Experts of a small language model: 11 layers, width 192.
Below are experts of layer 7 (counted from 0) of a mixture-of-experts language model. Rows are named router (the router's row for the expert), gate (a neuron's input weights, with its number), up (a neuron's input weights, with its number) and show model dimensions 0-191. Each number is 128 + 24 x the weight over its row's rms, rounded and kept within 0 to 255. Numbers have three digits each.
After each expert's rows: "comes after" lists some tokens at least twice as common just before its tokens as in all text. This comes from a sample of Wikipedia text that the model never trained on. Tokens count by the router's weight.

# expert 22
router:079108147134135154120095124155128147103158130121123109125108125089096140174164116125159147114115153159110089127150079103151132099189093141138147106159150135116115133106157116164101144102137124126125121135136088106150128163130094171121054139154089139150142136102124128117151085080114156096124145127106131142104102165148107105111132128116123140115147104126181127132150112148099129102112144175139147104164114149142144116109142138131113125125152091116121083133116123118124104123166134188108111111108152177095091078111105125131106094091159123098125181151114144132111134162139112122
gate0:102114125096113090105125099142088087103152121118134107135085111150142067170133126150117138174165146134151100147151113148149120129131115098130119106105100078128147116085129135165129155126153108140131108127117140126150118139127134140144143137119123112123133143145168150131123155122147111142155141122130142184106183125116119119167146148158130117122143123167140143124138134110166128093057134150123139120143151161126132128140114149118090141147159073124117143123107141138167108140163131155089106060152116149131104109121070121120101089146157140095130180136089075109135178147120142080
up0:122109194127123173139140124119122126153128156103076105146141108149163132094098134125108140146090126170143128109128107113144094112125155148106151118160141119096131082149142155125137120154109148067138144129118137127155153095128095194134131145136091154124152133123117148144118114096167143103128148101114128110105118125097153102153099133114169193126142087148135106167143124161156115133105130112089115130135155120141120087054146101153135087149083167129136147120127114121118134164124135159142143097134101157170161157133100123142092087102089159135127142103137143113124155140148109108
comes after: "\n", "-", " was", " ro", " Soc", " sp"

# expert 5
router:178097181087132122094130076164097118146090143109120131102165103136103097153160137148111079109142123101108110161134075126117132152107146105105145117157094126112131143140106121096143161109114130141107125124159112129111093165118134141165101087095139152129088143157160167101086087132161110070148151141158100125107090129107132103155093106129127156136149143156104086121104136051089121122171148125121169158103146119128131139111131122132083154096117144107141102130107151143118101120137128115128132113109114172151130120112144150110100163141118112122109097155117138128128134120126123117
gate0:126105147117125098096088127159106125123149126126153144115145140109106157137137137145115103114108111086141137120079163121063103132144172163111136120180126094159111143100139140109129132156171154113132148113124126147100144140174130133105141095131127115113144133100121085105141142140157123141119146115144138123206088138103099116139094183106135126100109097131103096143106135127139114152136096190125144087089107125105133145096109141134120152138122124171192137133097135140151123123131138149176114115160144111121082131146121129076106155123147168125141136124161129176106106175127102166
up0:089142109140105118088114130150086111115124138111106042133160157122152109107125128135174091126112140124114132143128118152115105143104125102130129127126142135058147114146147089101136072114174108128129138091091078120124140097084124125172085140119133128134082135143113089122134107105150135107123092117146122122152152144154182129160124133127136138159146183154144138108162156143117118132142115175126141118122150110134117106123149103148120148120109109140134117133115119115115115091123126128060075140120127153119134137098109095151119190128183116138120125139180140128140145152074135133
comes after: " the", " his", "'s", " a", " The", " their"

# expert 35
router:093123123151118102151148114152153143107096100126086115137126106122114127163121111126115076139100164109147154100068115114176134110139159140119116124128101175128148121112092107143136135181137114153113137111076122107158092165134105099141113111154154135129123128111087108120157118139167126102101141147134102173113156160146094090155122125087155168085106154080126148110125125114114116120140133137124141103151140132115117068186133115163094098177118130119140132177162114164115153116126124156146161147144096101100146153150135134092119109113136090127143121143117121096102124153106131081
gate0:144107117123125157116125077156113109106118102132120126130076112127163138132071145163125174138154129131116126122149162139112123159145106139126103135137114097138093074153076138146115100131096189132131122136137165119127109117090134121151136148143101149169142134109107115152130152091137126135144137117093116157118161122101142158108130139138161128073150142143152121137117121086119131076164137149117172124139143190102086151179139154127118094158134116091168130141140130141122168102144147144161123146131089098115114108140166114139120195087088130124181130143138134112101148115122099116
up0:114081093108127135127141113116151143124155125081122076118101133085172109154146131133093113101138161139158148096128140135138155105151150087115094120139149113104124148142090097149130087165094148131138098076138131098074112136094112116092166102134106116146106151118114112079136122122123141143114114146127117107144113128107155168128144135088158150138108128145150113179141122117116074168140165131087090161154141087140074130143148106140146171151148127153134135146108126130147099155139125157151137148110120161099109133148145136143150127093116123145160118205128142142105165144140141107
comes after: "==", "\n", "===", "==D", "==C", "==S"

# expert 120
router:112141127117146167174141090139156163118114144150118137148167097099158118155112153160111123130141105115099136099133088138142142116120136102143177135137126171162107124138131143108108102140140119157085123130145116085126190106115101089153168075125150122100074107092131069125135132122124126143141100116144108148113132135118154086132134101131106173129133115130104116116096179129132152088091106170106095106147112153153147105120140114150173127148148138105177122160147121126077122158111133155146125117150154173127158100105158138125108133118138126129141116088147105149092131178153142160
gate0:128165100164093098126198121150152128128146131113137142125137138156118134143121114111121105123093134150147091168131083117128122140120137130138152129185140110118128138122153112097104111119092097116143085106113148120153144133128131063142118137102096128136063164145121149136131134131136182154106143117146166138127077109152115094136116091133111084146128142149104177127133147068092140123133112153128170144109142124133123120139159111123157113132090123131156120178141126123098122139134103088127151093107139129138136076151107117117179146092148147103084132138085127126109082114128082169
up0:134078132152159188124107164170123149123131151145170112077161100123117107128096140129122151120144121121155143135089172129091131135158149111114136164150112120093094131104132125140136151159162117117153114118117090130117109114129122123091134109120163106092104132128144158144090131168156143122130117148130086130129125114123092102097157135171125125166133145128158106103129125097113131164131118156138160154117103158073120094131145100125169146165126132169149122114180109172098138122101121123130107135102121140110100087099134138129109189121122164173117094164133115093097128173159149161
comes after: "-", "\n", " •", " Head", " Production", " Ed"

# expert 44
router:127127140133104123161110134112151108133125133133081161131112099099151133150090137104174072186100150141081159123118111107178104097151153140115117142132129178130102144070108125140121088076099082149132167114096137145123160155106138131175109130154145134159137151093143110091149103121156154151092143142144127141153128151131174136164121140123140138133100121126113191104136103099116130124105128128124143108101104155143118143158150117168127139125107167184147130127173128127149140162140132113130121131111104139132167115169094158136122114143158138089099095144131085116100108115120125152
gate0:103167080138144105170177153085121104161119116142136114078120115080163138102143137150118075130156172127103124120130122141141155163111118135128113142130101101086140135091106110077088087118126100137098126131110104121095109125111168103143110114157138116122143158123128073123129124149137134110124120147146127129187099159085070141183143106146087144100115136096130126101095160150116132140139103096150106142112144134100139143132096136141124164152102119126169090148107109105139137159154150149110113097089120133127108099132105128153160129111159134138141125129173136100142148103134095090
up0:083076112122121155144161089153126115155127116144108154132113164178115069143137166154112189135123131104102126104130119114131109164117093146169116113109132098106151111104158149137104140117067126064180117143119106148134138138144152124123148131137125149096150135188135162159143127103155149136138129141104165147086115146151169161125074116137120139103141123133125093116066119118129169125119117133073119130090132130139106133159112147153181095134121100150106108143146169146133122129127099117143164123127148108107141105122089123172136131132137114116107115094117121163113111134133147142
comes after: "\n", "==", "==See", " career", "===", " /"

# expert 34
router:157150152092137097109149202135118104124111187106084140155143136158147124117138145148128106142127152149090135107120154139078116134169146136116138097125121123143144134131141100167109106089114101142112130142155108138154124169107144125105134124122123127166130086106153135175134170153105134119128109124127079162155148166157090123108152151076065161124150147107113154118097155151123148155160096131145138107117164127143118143103160119123122123129156144099131176142140122103125103118142136081181134125150110161107131102136122106177072109120129095109106104128141126160102153143133097135
gate0:120118168078138161087140117121155135154085137126132176134171128163163127118123157148115128175133111193121090190135112095154097163151123122124115159129112110125107096072082133121135105101148129143173130169124144127164133118098122112105096123161110118107117114123167123118112180144123146103135156119099123143100166155105108190173124148155117148124134148107143122101125133202137155128154110128150093166109130136140106120105118132115170153132116123134154117151141179109139130134123141110131112119104118093127122111130087074132136122129153138140120157144115135103131128109106119091
up0:167080145096127148087157140137134141127108109141128131092138112107122186140146088171121118104096141129131086111107150107120141116114112108118127135109105122139149157122138145110153127091132114108140139128150140106132149108131128126144134126117073136113124130160183141170107080126146104121081098154138157111123102150088120129121152096100132132126130099137142124138116140102118058160112150113120124142147161153094109129102193152120164115157136158122099110127141147152088142098153105180050144158117122181097152143143125114127107068114114130138126143131116138150149151145098087156
comes after: " |", " University", " co", " sur", " bene", " Nor"

# expert 26
router:105145140114158108107130142128166081126117148155106109125136131135131112134149114132154100144159124139117159168170118109112069108117099135128154121136113150162165165150169156127136143104098129130108114156145096104107115141105114140119118121140156089078099143111143148107112141151150160168103135170175110141110141104122146118109111118108104145122130109099120130095139091115140131193151154133100126164104171145114166121101179119134161132153114138133115172142119082103125136104094164108141087110127136083151134162138165131122117088140119114119165128083168150151106116138202109132
gate2:139181103091116130142149120110154125134103127146141155130138122140106146107115162126168169116132151159128166142103120099105129117132104104114129137120139122105159115130111105134161114129151168153102128111110107089136112143101117137140131120127102127122129131128161159165066123106138137118130116144110137140146184143102125135135134101181128138100133112077136066141096166116171106160155143101147162156106154149143136100086111106112137180134119125109148097131125115158142128134185087152139099167120111136168094116170172075111169123145087154130103128111124146164104099159157102094
up2:137128122140202128104136142116112085158137077125106117111159087118137125145187152167154140131143127172131114123146134127101097076117146123120142104124151106136142129130150123113139123172127107130093099096138076110157204137102156108158103126131142093117126153079126127149191119143145116113112119159169121103129139154097135136130113131134127103132127113129102103161111123100120118114149129171109120118154175064140123149123119129137144129129114133168118136125106120123103150147156155099090109144108090148151111151132134077140123135132105086120084106141142112107134110142183175103
comes after: " |", " N", " as", " the", ":", " for"

# expert 106
router:173102153173144141091117129139119106097114143114129106109152116105144096153142125131150177121120138129127130162160171105128144102142158123178150179155158118099105168150118092117145119119114124150106124132081154169101153170107123164092102132144136140149127134149106084135131087139092113180139146121173120142117144157139163151148102131146111147135134146080165125127159141136147140121107107125102132161174120137143069154120131110165110132087132163120125104110157143160145175117166102126181144116116147166124164147125139163117125107083121116134167138111160115108123132116096129109
gate0:092136163163157149139135087120115151135095107144105136125139116146155130147148134152092129123119147136139124147165166124163076133124130097122151121162136141097168187113105095121150121146115125113113151109117119120120170122058148114111121106099148131111124098139151126149147113113130111112176122107098085105155172094161154187107120107120153115148139080116136106127137166094109109152077094135110100126148102101112109126140105125157115128126122132121123125192155126130109122150142083092171147171160095131154149155163145146116101123132093101086122117168115100136116157132150121105
up0:094117150161155154147130140115174153125069115108136141105136116113156119169126149134144160127173140122073117120160134099097140146090135111096147165156115157128106145074147124079135108156118144155138126133121129129121109170125127088192107154142121136148141131128151139102108085167094146083080133130123123114121109120148143163111136102175130114107128162104104126149082112112140164138140171139144130126125146099110163113140116080151149125166119122143092138108167169132117167127141153126102114105134127183131155129130141184141163161136130150113120102149139152120115139109083135108
comes after: " ", " —", ")", " Votes", " 0", " %"

# expert 141
router:145096094133132125137167108142122113115163155094101134119093132127123118094162130127183084164159102105091094160138138137139147148148094107090109098113079070096146150159106168138126157167122087141110109173152138159094121078159125158169129123091127133105095145102100182105132108111139116099092100138107108091132091099088101134164118117140129125139144155134115145112114129113118170131154121104129141160145095102147136134125137129123135132149099182114161137125140124141143129114145088152102168111112104136156090141129132129095121149137159087117157095161121135124139135105111126128
gate0:120111189153152115151137118171118147156118136126177111107101109106117086091137174131143159092098137117134115150116101121097147126097115099150132134102087114131126149132127143097098114126139126145099059133113148165157090125106117126136113144162132111139175128112085116083133160110124095131176118122138094117164122132113146096163140123125109107121136128093150162140132147136125107119086149117101138158180124124123110127095186112124094131137143169147101136101117122145165102139123171123128182085163137133086180131141158139150134144119135164132106089151124161148120154164121117138
up0:124089102138158133162146169129125113132140132111097123117141110105143109159090139100112120114111181119148134139099177131141090124120107138151138087069158088119118123128128131161126070145156183097109131156112102134056148097078128138102140119170111113125116080147108135138132115107155152080137102126116127145112159133126123113143128132074130134174119150111175171129121148112148136144137139116129133148135141115127111092113154118112155121113147131125123116150130123119129157150139154161137096135117141115120109139054094159107107158185115113123169129116118127059128163118120101128
comes after: " of", " in", " to", " on", " at", " for"

# expert 48
router:118144177160131133156089123127140134116146106128124130184134096131135139163077162139163117116128134137114105132112139120148103118180118149165111096111118139157123123119160116153126139139119140148160077133111136135117144166114089114153109122135147130086131109144110156147110137098114145179135114113102117153130169090144163125134109120158090123158145161113127102154129159156120099103172084133090112132139165125109090134099132078150068140145148061109104148159146136164090134172110153106129131123146173175113130121113115129137134072128111130139145105114167128147102125117119092163
gate0:180124181153122123174104135111123106102146137119121140110143116146123160139143099158126131096143115130175114135108122122145150140110114125123119172103112179126137126139185124100139107129112134127161108098144142110156095176130112115108143101144144154124102170118127116126154123139109140149107126134105132143162164109148174125132112156143096144126130146142098127150124140097155098106110112117150146093158103148094117155107108188103107169126128156137125147107110145186109111121145130131178138171166145177116126133142139139119098141135110101148126067122109121174164121082210107111
up0:112121094140132148107146167138155127138130125112183170112106101152129129126143146086141192139114120151084129144102150126148086114095135110126068081146131129148131117123101114181132132115129151112149151079103133096136128131137134117133114133123141078144124163117130146178167111119148143109137147093125135122168132123123137156198139146124111147168111158126156149088082180120111162144103101119098133136153112145123112163180121114121098083104162107090120144125104102145125130123121167106121165097110146115153130126139140116143103181143124110104125130149145116069107133114122157101
comes after: " |", ")", " =", " information", "Personal", " classification"

# expert 102
router:133126140128115111130114137160110131112115147099125142114174116174110121153113165153099167129167160166092141150105147076105123145139127078122105121151103083119140141153110176148158124120136122121083136145111153167134153089124079117137130163106206141163145102127068139128151127152119137096160159146145136141127131128149133154126123088142079161114118114153123083140101099098148147128116126093099159115118164136147128149112152132134090139111153122128148093103130083152101140179119154153167131155134154102142130097148146142134104116126078116126141169085145137120144116120116138131
gate0:126107139133152116192097153124184109144148104129171125144166169112092105136157131134121176123115146155142118122161105094108109135103125101097158138135127106139167143069115162089146118127136130158161125157105119130126132134128123126163112112133143209161114125138119112129113146156106172141135076151125112127130151140129105063126120134119121149103123124173131141128107164133122123162145094148127148150152155130140117139120150159138083105110127167119135110110144143113126149136129150145154127151128178108043125087103125148162109112129150150120105157101126129082093144121155150108
up0:147162164147175069122158150106136127137101119089079137109127137113136118087143163084143104120116115102119135128116123155155130128088122149131122165074088144141100090122118102135130151159163118101072122148109112101125116155127147140150121118101127116132104153129131139136148094081172133096124107117163103077129163156153107115111132100148095134092136138136117109115180096089132121089146118116150115083130154152154123098121124121130121166104118139127121158124100155178120128140116128109125110121158088072133169114132201147127130112123134145120121152088130172099132127137113145110
comes after: "|", " in", "-", " the", " October", " July"

# expert 59
router:162146101106106119095165084103142163113176088112132130177139101148074137112120100133141086142115111163111099135121183116143120115101139123105113134124114119133118074152141118136136122125136110145160130176078133169133107164115101135160104144134126150107145130102142130112118122097143173165136123154139157109121155143145149126157146157127104118106109100078177121119110110149047150109146148127113081132126137094101105103110131123153107140165115139171107148140133099145127129150084137139159133153128089120154161119119129138138145151142159147134108121110055133129106146125108139158
gate0:160124107118158123123107100092179075140088112105122175120090114119142155110117141128111157108091109152087086110087137097133127092140136109129139114146126074132141135133108142185158084125145135156100156106138169075133100118141108127084103171146131135116111145110113140096127138178109106126107140140138141136114122141134123136085139081134102128171091111142113132140132132151122136101119179169166135146149106096156134133131111153113121118106131139138102161127147122161160117144070149136101103151102165167112090090134131100144130131115130128114130167127185150106134112139139157101
up0:138104114151132140104121133117093109135110156134130129153150105144102147120156166115129148100079163156094112115129131143093157140151167126134135065120151125126133103129112144121129113128154133119133152145129115097150134129133142110126132114128137136174161124101109132147167142121120163132145110120147118161120153179136107182097033167104163146128122132141141144174159128168133104114126145103132103120163145111132088126125100150125118107112093112154112118120094097165107137123116131096153116062147138176122156101133113159120116172178124161101120160145135128153166105145123170187
comes after: "\n", ".", "s.", ").", "es.", ")"

# expert 96
router:102102085084120079081135087079124155118123148121118141138142107093144136161106174130093153139129086133095120098101166146146155125143137091139149115121125094153078145140079162156139124120136132087121130139166135148142145124172119112131133145137122130095089108097133125123130143086131105129087072095125110092119117158140138122159147105139099123125137120104144132113117134128147155091099158142148121135137126131118080133120144106134144147130093133106158087113181120070135106140148092158135152130139122114160141096126141120086091153157150107138138128119175089068145143110120162128
gate0:178130104127158135114148084146134112178111107118118106122166121133120140157151145131086096160133114169092139122132119164152132125108134155159156150123160078151128116153129094125104173087144117152154140128100136139144089138093126121126074156136142135135142068159113104142105103090140144121117121124118142081122160190108126108126085141168105122132131092122112132114108148134120073160136101140116144122109101093135150128135102089091146148089169121126182118122118097135104150139140105075134127160147128087113143132131133174107100136116125109114144100117114114140145130136088083097
up0:124157185140161133132121102147150150101122142121149155139161115118123069083146098131123122087101166141146108102145092106148150136151167116113102107172136117130146128125178084162154140129120117153096152099159166144113130089131121130117145095111104115128149138080114142124078149150151092130134105136152136157078106112115099119131129127095129141128122072124126182116125155104147111165108138089124152143103095117086139128090089147149146179112161079134140123105077134125105114163126157119138115159138139148144131163119137101133148143105078104132110118129134111125091137154139160124
comes after: "\n", "\n ", " ", "1", " 2009", "\n   "

# expert 115
router:109070143140145101126134182103124125106147114154115124111148164101143137140149076104139145102093134100121139106162150122121168117110131150147163175144163120136113144110136121122110097103170137154109120147155154123086163151128135169100098073126140110129118134159116128153150115171097122103151115114145183148113124133107164166173104110095121136131117117094151124137179161106151162110092113127106132131142137122139092177141124078133105151119126126125134108063086100153118105177135151155138170157102158133158165131107159140132121151105091109125115130119117146143119100121129138134
gate0:142148118105066144174187129139122108136125134129127123158093136127123144156156111169061148143128109121138147128127125119117139122091154117124081115149125133123108118120158146108131122141118151113151079101084121112139135126137124149080100153128182146112141126134140091129119126098121170115177121127135137126159145129105107157159145163084176150130130181170151111116155161172174159114133123141111137135103142130129141145158107156206121156151157136152120142105129144155086149120147097142129119129155109122133088116127158112063106119124151108106117090127154105145159123093132140132
up0:115107097162128146115113104148103106118100136091147148106107113151111160129142153131148147126128116135118145106108125065159124129086134147103133114109111154112138135099126167141081092147124139168140124120112173143127148126142147179112123082166111141139068114114124110121119124139118121116169173180131115138129172154141144134131110123118096107134174123163155107073120130103129139153118119149119123090152122117131143152112140139126136084161144111157140117177129098109125143162158153139164110148139128093114182128153116115149197163129070125160092127106134171139091100089137118115
comes after: " ", " 0", " 1", " —", " 2", " 3"

# expert 33
router:118161127132134102123107112136143085086144076146115141132139118148085138099131122167173124151106173172159148098143117137116114100131165099117073115137103139141090141125166116134146140113101122143164118158188130152134104126116120172122106133153120148109141108071126144158088144134117115139163128094118151132141166155152135103120097163096104126166098089132164105122155114119094097098161161120117096122164128123135086163117154127151103161150112137147147165129129107136100089154130148115110147128133171157127120140124139124098137143127083131176157107106147139111110135164085153154
gate0:132140153144109107112137125070110133119100128127107163094150122148123106095117144172179131189162104126111149104151160098133170114155136121114137125165108116149133127113110109095064102132158145167126127127157142089125099131117141127121105138160135131153091118127092092106116141126163142142099133133144149104147123116098113163145097157167089107151104133133166118195103133175094086129098126090100137092127157124098103139108105129101142129152131130123110136112133143139120099101136144106106108113123076121125142185114141095136081140177141152148141126172122136162149134136110097141
up0:129090114113147114100115119128095111140141093099178126186119131121156152135163098153138121140113113098124125137123097064090125145196135125106147119102097093127171131157130180087108135123139146135124113100157112110090147159121172081131134159102122117123148089105115132140111140102109124147170162118106105129100130146107139084093110180105138148143139133086167146133128120114120117143125141152128118133136135118095117159123134145168084124070138110088129122111130131145094158091082140155132146123126127165132122111122104156126134154138085062120139098119101126135168136131132128159
comes after: " |", ")", ".", "|---|---|---|---|---|", "|---|---|---|---|---|---|", "|---|---|---|---|"

# expert 105
router:129144111080161106112114120129133103098145114119138131199138090111160141147141111120101120098143150151145148114144147112095126109140177133144151110126115118170131148112097137153123138077159068130160117147131095109161107114102112188124143161141111126156137139146109137144141148121145157148115085088130117124139107152106097162072127112172086122176090094132122126127150093138100132149114169146164127137145141128114172151145118097135119150134125157095131119146167150152106129156093123170121127078091145128139146120101135119071093169124130108156129110102126100128102119159149148124
gate0:117135106166101088124113165126158137115166062135100153135065119141151103132124079078090140118093120148109143126101143091102125124109157158107117128108144140142102108132115060155143118135139130109135138118154136105125097137159120138134117111131117156138124136125098114111175138130155141118104100158132156144163125164102163121148169091146114170152142139172119141097139160095111136163106194120150169171097134111132096124124116114110107155117095115135130160117123123134094078126131101163143155126131121151158118137146102136095121097125158174145150108139127089163113157126129160123
up0:123127141158121144135091130093117132136117084134193108115100139123117133128105184066178124142158145148137076167120142126136150117102112096110090125158148144177147177156135137093124136170117141110090111114111133113125072114135127129145099102189175153140118115107107113100124102139108127143154100177133159114170125123119129120168146099088105136123123110144102099142140138137139115085131134130149129137149112137133147139108137127107080148138147122105136157117167173130112149178150133106114141105125140065112101119093109146131119124140139096143094113139141106090150092149141118110
comes after: "\n", " was", " he", "\n ", " were", " He"

# expert 76
router:138099116133113115140144102156115093143126165129136149125145127096156147143110101131135096117070131151137093148114128106122162121173122165144159130108090102140130165079113113149132154154113128144151168099104117178117142137167175155142171117131121144125117104133102152110098142107111128140122117164131113105086115115140141161104151182122117165158144134117140115112113116095107153105104156178165152151137089132117139108157139142130106146120078125142175108135162090106140123149137095177144122169094115153129126108108099128151131125103121098145077114169127108118127123175094188111
gate0:102094109147139127102102164145128139131144108104101141114177108119132137147117151146139165127153138124150120101160123133185152108119120106118105151130147130153127160143116110099114116122156206112137107087075153149151126106141106106135121132113147136122098056145140131155109147112087191146095110166157164107147167123138110123103131130150136123110104094117125121109125106152101117113092158162096129123097130159126142157140159109131148128123138111144136161104171108123152127128151144097152153085177089111145131133072114131155097116159102145113099138143110188125152092146092128136
up0:144123094126155151136156129090080121100110124117125105096147136139156149147108099138134102152146129119115129191130126167083113139128121133179197122116148104096158113149150151152119153134127142147141104156133114087143117144117176102157138098116129176171124148141140110125154172105125114142169141151103118131116098144141137104116141134133154121100105148142140133144120141153108124122095089200153127077175143134134149153148096164124128143107152131129103124150131146152094093170175085165132142164115118120155099161138109120087128120121141118109160155108101109123137136182137094133
comes after: "\n", ".", "ed", "s", " part", "s."

# expert 57
router:103129152154127121110123127131112107089094153138115108078093140131133118111054113144101109139137097116130154100113092141125128155121155196137140101165150087115109161114096158160087146156109180168091095091107112159142125114134139121110102140106119142169133107125123110142092076104140181117082144126084124119128110141152119110119128135102166154137095158127118114094154104147109156123138105103141090142132116122120145140161125153099134138089141147128122158144126106119104137117110164154151134143168123128171152094112110124128170083140110104104143094154134091138100092126149122110
gate1:110122121128117134109122126139084163164109146114141108149148153132120128083117122165098123121175097122109140092131151129099098110121143137160107111147143104154117132098143133171110178155119082125139094110086123143142191146190141078118152162128166119119132151120085150168115113128136136170113102098139140148156135125101140141111066117099185110184161164128095141134096100098138115145142172110106128131127116107075111115126148103141140124115103160133145114089117095119131115130125128132145134125090077140168129153108137169145162125114139140104131121154094127143115132133118084123
up1:093134146106104123178123123148104123109121104138122145134126115099105135151107133177155166125066137143132141126159148131128112080110152170110093119138136102109119159117118099085078136109136122140133122127135145110121087104107097081118143096168142119156148115140109106138106116126152127143127117141150123102135140084141118126102084115187145094166121181118129169132103119157113121131125116136100076134140130185141086115171156103132120101119121131149137090164068103121115150142165128138134147129139141121131159115127119084174145090153115131149156130128160178181139157130130094134
comes after: "\n", " List", " of", ".", " that", " number"

# expert 31
router:129124157115126105094098103137060161092130155157132089147158147093108102156176128142114139104067126110145138129161136112144117086128068152125161129109148064130083167133129121131094106121151116137128121115121115142121131146154134132137095134160142170146135107135112132130154094135166099138167110088154133115124142121085132135142145094146076115153110109109109146116147141163120106063104096153115115134146121132140125158122156125104152131138107124095159112092127120120092128135137155162136123167123071130129150129118151144144144178118101094134094115155088100131142088144129156129
gate5:099130177132122089116118115140112096094136151108157096123077117095137113151114115118129079120157090118144098127145080104132122121076132151103121143099118105099138127128111124198118133125145093144105120170113116087097134123117115144133130108132183133150148104138160093137108115144153155162115106160138115101127078105147144089107120122186120079099159104118176136123176133130145166110111127111169123121173117139150126129134129147128123140116101156113137120123156135127134129156117151137113160133155113132156111152131084150102135135131132104088140114126122140141195151112192083120
up5:123120061135120117131089170080123109148123108139101093157115130133125174120124130117127169115111167124122109106081189150117111150101116155122150115108112112127103083129166110053094143141160137138125194119106143121146170139148114095107143116134132110119126138144186126176121117113125170123160152140114123138109128166108127150154096143111110149114126150106114180146112116128158138126166101090132135113150095111130137156145131153146111164127135119144081133145129179107113117123129112140116134139131154122071113100135170135148107122107156164160125141132147095131163132122092153157
comes after: " ", ")", " 1", " 2", "\"", " 0"

# expert 72
router:136105145095108135072150135120157088102147129158107150161088135101125168165127093154126107137107127143163120097115126118093153086129148135147139106138088160124135194153169147150140099117135097174112171153145129082126187122112136123095131112143086154156151145122120182153148126134139131095130100096114096124142179151128129158097128158094133090108132087121147134140127129139197125155124115139145149105104132144158147142134133143156132140131118115160126151158116128151137125117133093095086141102093134158099082137141116098137123109170129127149120095129115114162118101155156117127
gate0:106115161126104120083110140145119088148129137137120185206120136136126122176110082156083100129083131126121126119110153165134103071142142141134176102146082123173167143107105124127089127100144079149146133150149179140137148099117135149125088153136079110121161146119145157195162140121142150121120120109141138118145129107125131125130094136089144095151113100122123135143122158104146169099140136150151162148144134157124131147141077156132130155103126133188114121089146125138143122120137126104108111118150112137139144133117150109122082090117110151137106130090106095143136140140143102123
up0:143094132106110129148160090201153114149120113135109128133078159102130112116129158124134101090163157153128168119150130088110139118139148108095163104113111151117134143156121170164088120098129133117096144190144114107127167114142149118141126125098106104129129129122145142138137158119155124133125142079166100088134127147065133033155133117132144135120124112155121108129130152106074155114104139114149124078115081119134120116168120150136128114177146122173123126103168124112126131118137135142116105121157123149114135168121138156129088155092168119107114120095128134119168118148142136129
comes after: " |", " a", " the", " The", " (", " two"

# expert 53
router:164158136166100123089164107119136097132127065150150134088139096122097155127100096099148109157099169163099102136172119115132114139131078124148148074143144122122152150129145119135139107111127114139154123105079171162168069137143127128103115174134092149107143136166128132131140128114158119141151123147113118108166134121141151111142129128090101143081128107092176120114165101140128158169139162109137117149112116099121091119126140131138089132158130164145143119152118122107124075121107132124145113117107094133102169118115143169117137147137153136114087082110094163159138157111114101139
gate0:132089115157122160111160127112124141122138108109124120075134174106135155104126206127119092161173118093128128133120097160104117147104139126171126169137119117116140116100162120090144120121149112092164137112106119133148113155157114089105134132170138174149116137159139098099121111094099159130103108116083124123152154151090184100129113157128140140129078111151117133118121136111119138108148104114141119112140126161133079147151151137135175149134107149146119114159122125106125105122133143158183117141076086144120121149128135151139121131154130156125123133191062166096128146102131144099
up0:099079134073144099078160114151150134116123137128101106109122109093176143142151129152176108128160126144116109134108096106106139123128126142146151104123108148093120110150104087101126131142155141134104110135096108131136074156117118135166168137135153139118133084100053137102098112105116103070138116153157110103116118140110118126151135167112135138154101117134091143182137135062090124119119118140115122147138132125131094132152124146141088161134108082075128143131147127127149101138091110163097169153134101145141107105158095115124150113122139140103125087150113130120154125158094163138
comes after: "\n", "==", " ==", "===", ".", " ==="

# expert 159
router:146094128121146170160130114154112134117162116149116118113163116155113098131160085138082159115127144129137136121114119144122138107123148087050139107155141165133150091159162149131140130114159130121142152131127140077098104151107111128124119123127117101113136142141151122124078119110121127076147125134153116139104128082146130149140103132161172189111120120161097094103110153096138120145164157099130132127111121055100169105126110145142160154108144074116159157131097138176083129118162115090103147168135157161109161116126159161133123111131123146147132137126090135149124119125168106134
gate0:138124100152161137094096169137136145120161155129119098178099131137151128175138097156120154080087112119079155148117147148124098140127169170141118129121073103127180128120135115123127130103121131131110092105139127132144092109168151110115143112128154103089118103154111154079174121130178109172139166095124117096115135121139165106127154142147137125123126126109136110148117148096144152127150130143125161156138128160154129107097137105138152170143075170076105122182148165146123134152138134080096134138149090146090097129126110102139130112126082147121141098133113106101131106123140121144
up0:173098127140115125147119112083129137150177122118110079151104118120139123153143118105143097116078095108130142108145109108113186090106121172148138142138145128145142108146144154068154115129165127113177152096138113094117127189115133130143128076147106120113089136193137143126124152128128131131112108105104130149137116090139157089134146131079170093131165109146130118141143116110106111142151137102115145102119143139096147130107139180151176124116101138149134147078153158154131149138148167087146115123125136113094114097132121124098179140151161130118178157118128128129117094134145106101
comes after: " the", " The", " this", " first", " second", "The"

# expert 68
router:131135079078098187163077136119102158137156114080152114138144128120149139125147125122159085140132166110173156145109088170107117116125123127177114133134145131108095135126137098122128120114131153132097097112136123123162083109107133136101109152157161153115162151156120136123146101150149137101152120096160112114108128094108110128071135163105157126128122107190099113114169156118168116119153147104130144155168116127110107117147103158139101128131141132086153103136154125138107152162127140168127122135115151159138099131123134113122183153130166173163118149155121137094147108091106155158
gate0:108134145158129113163114123131102139111151117116149134097140128150140144106113143127140104127131150155125129133113107151133147123111112159171085131146095135167098134121095151086093140088148071126118133118151149064114129141094140122160142146121145116104151141152118075101134163135143127119156147132108122128135134134068123133136080097164137145073156146139085105122141125133144106161088128112060150088144160110113136134123126138128173122119153127092156123136152135129122154133147097119146112135155104128052114142178137122138144106181123101126133129198149089103118123156171148121
up0:142135146115115111150122150115118122114119102124124144117111099147099128121146111140070107176127181139136209130147101123216135112122101141133096148119146127087130116110124124146167110151113161153148126169105124175160144122094094127114126138148145120153135098147172105164098111153121147124164124092127100162085139123129139118167140142139104078130107171126173109104108107117138128127138081108122142155084115166133075129102110129114184145117103134129161120095104092101137115118146139113149148137127133071134134104107130103142130124120105132190119127138121128133127113129131103146
comes after: " to", " he", " who", " also", " and", " He"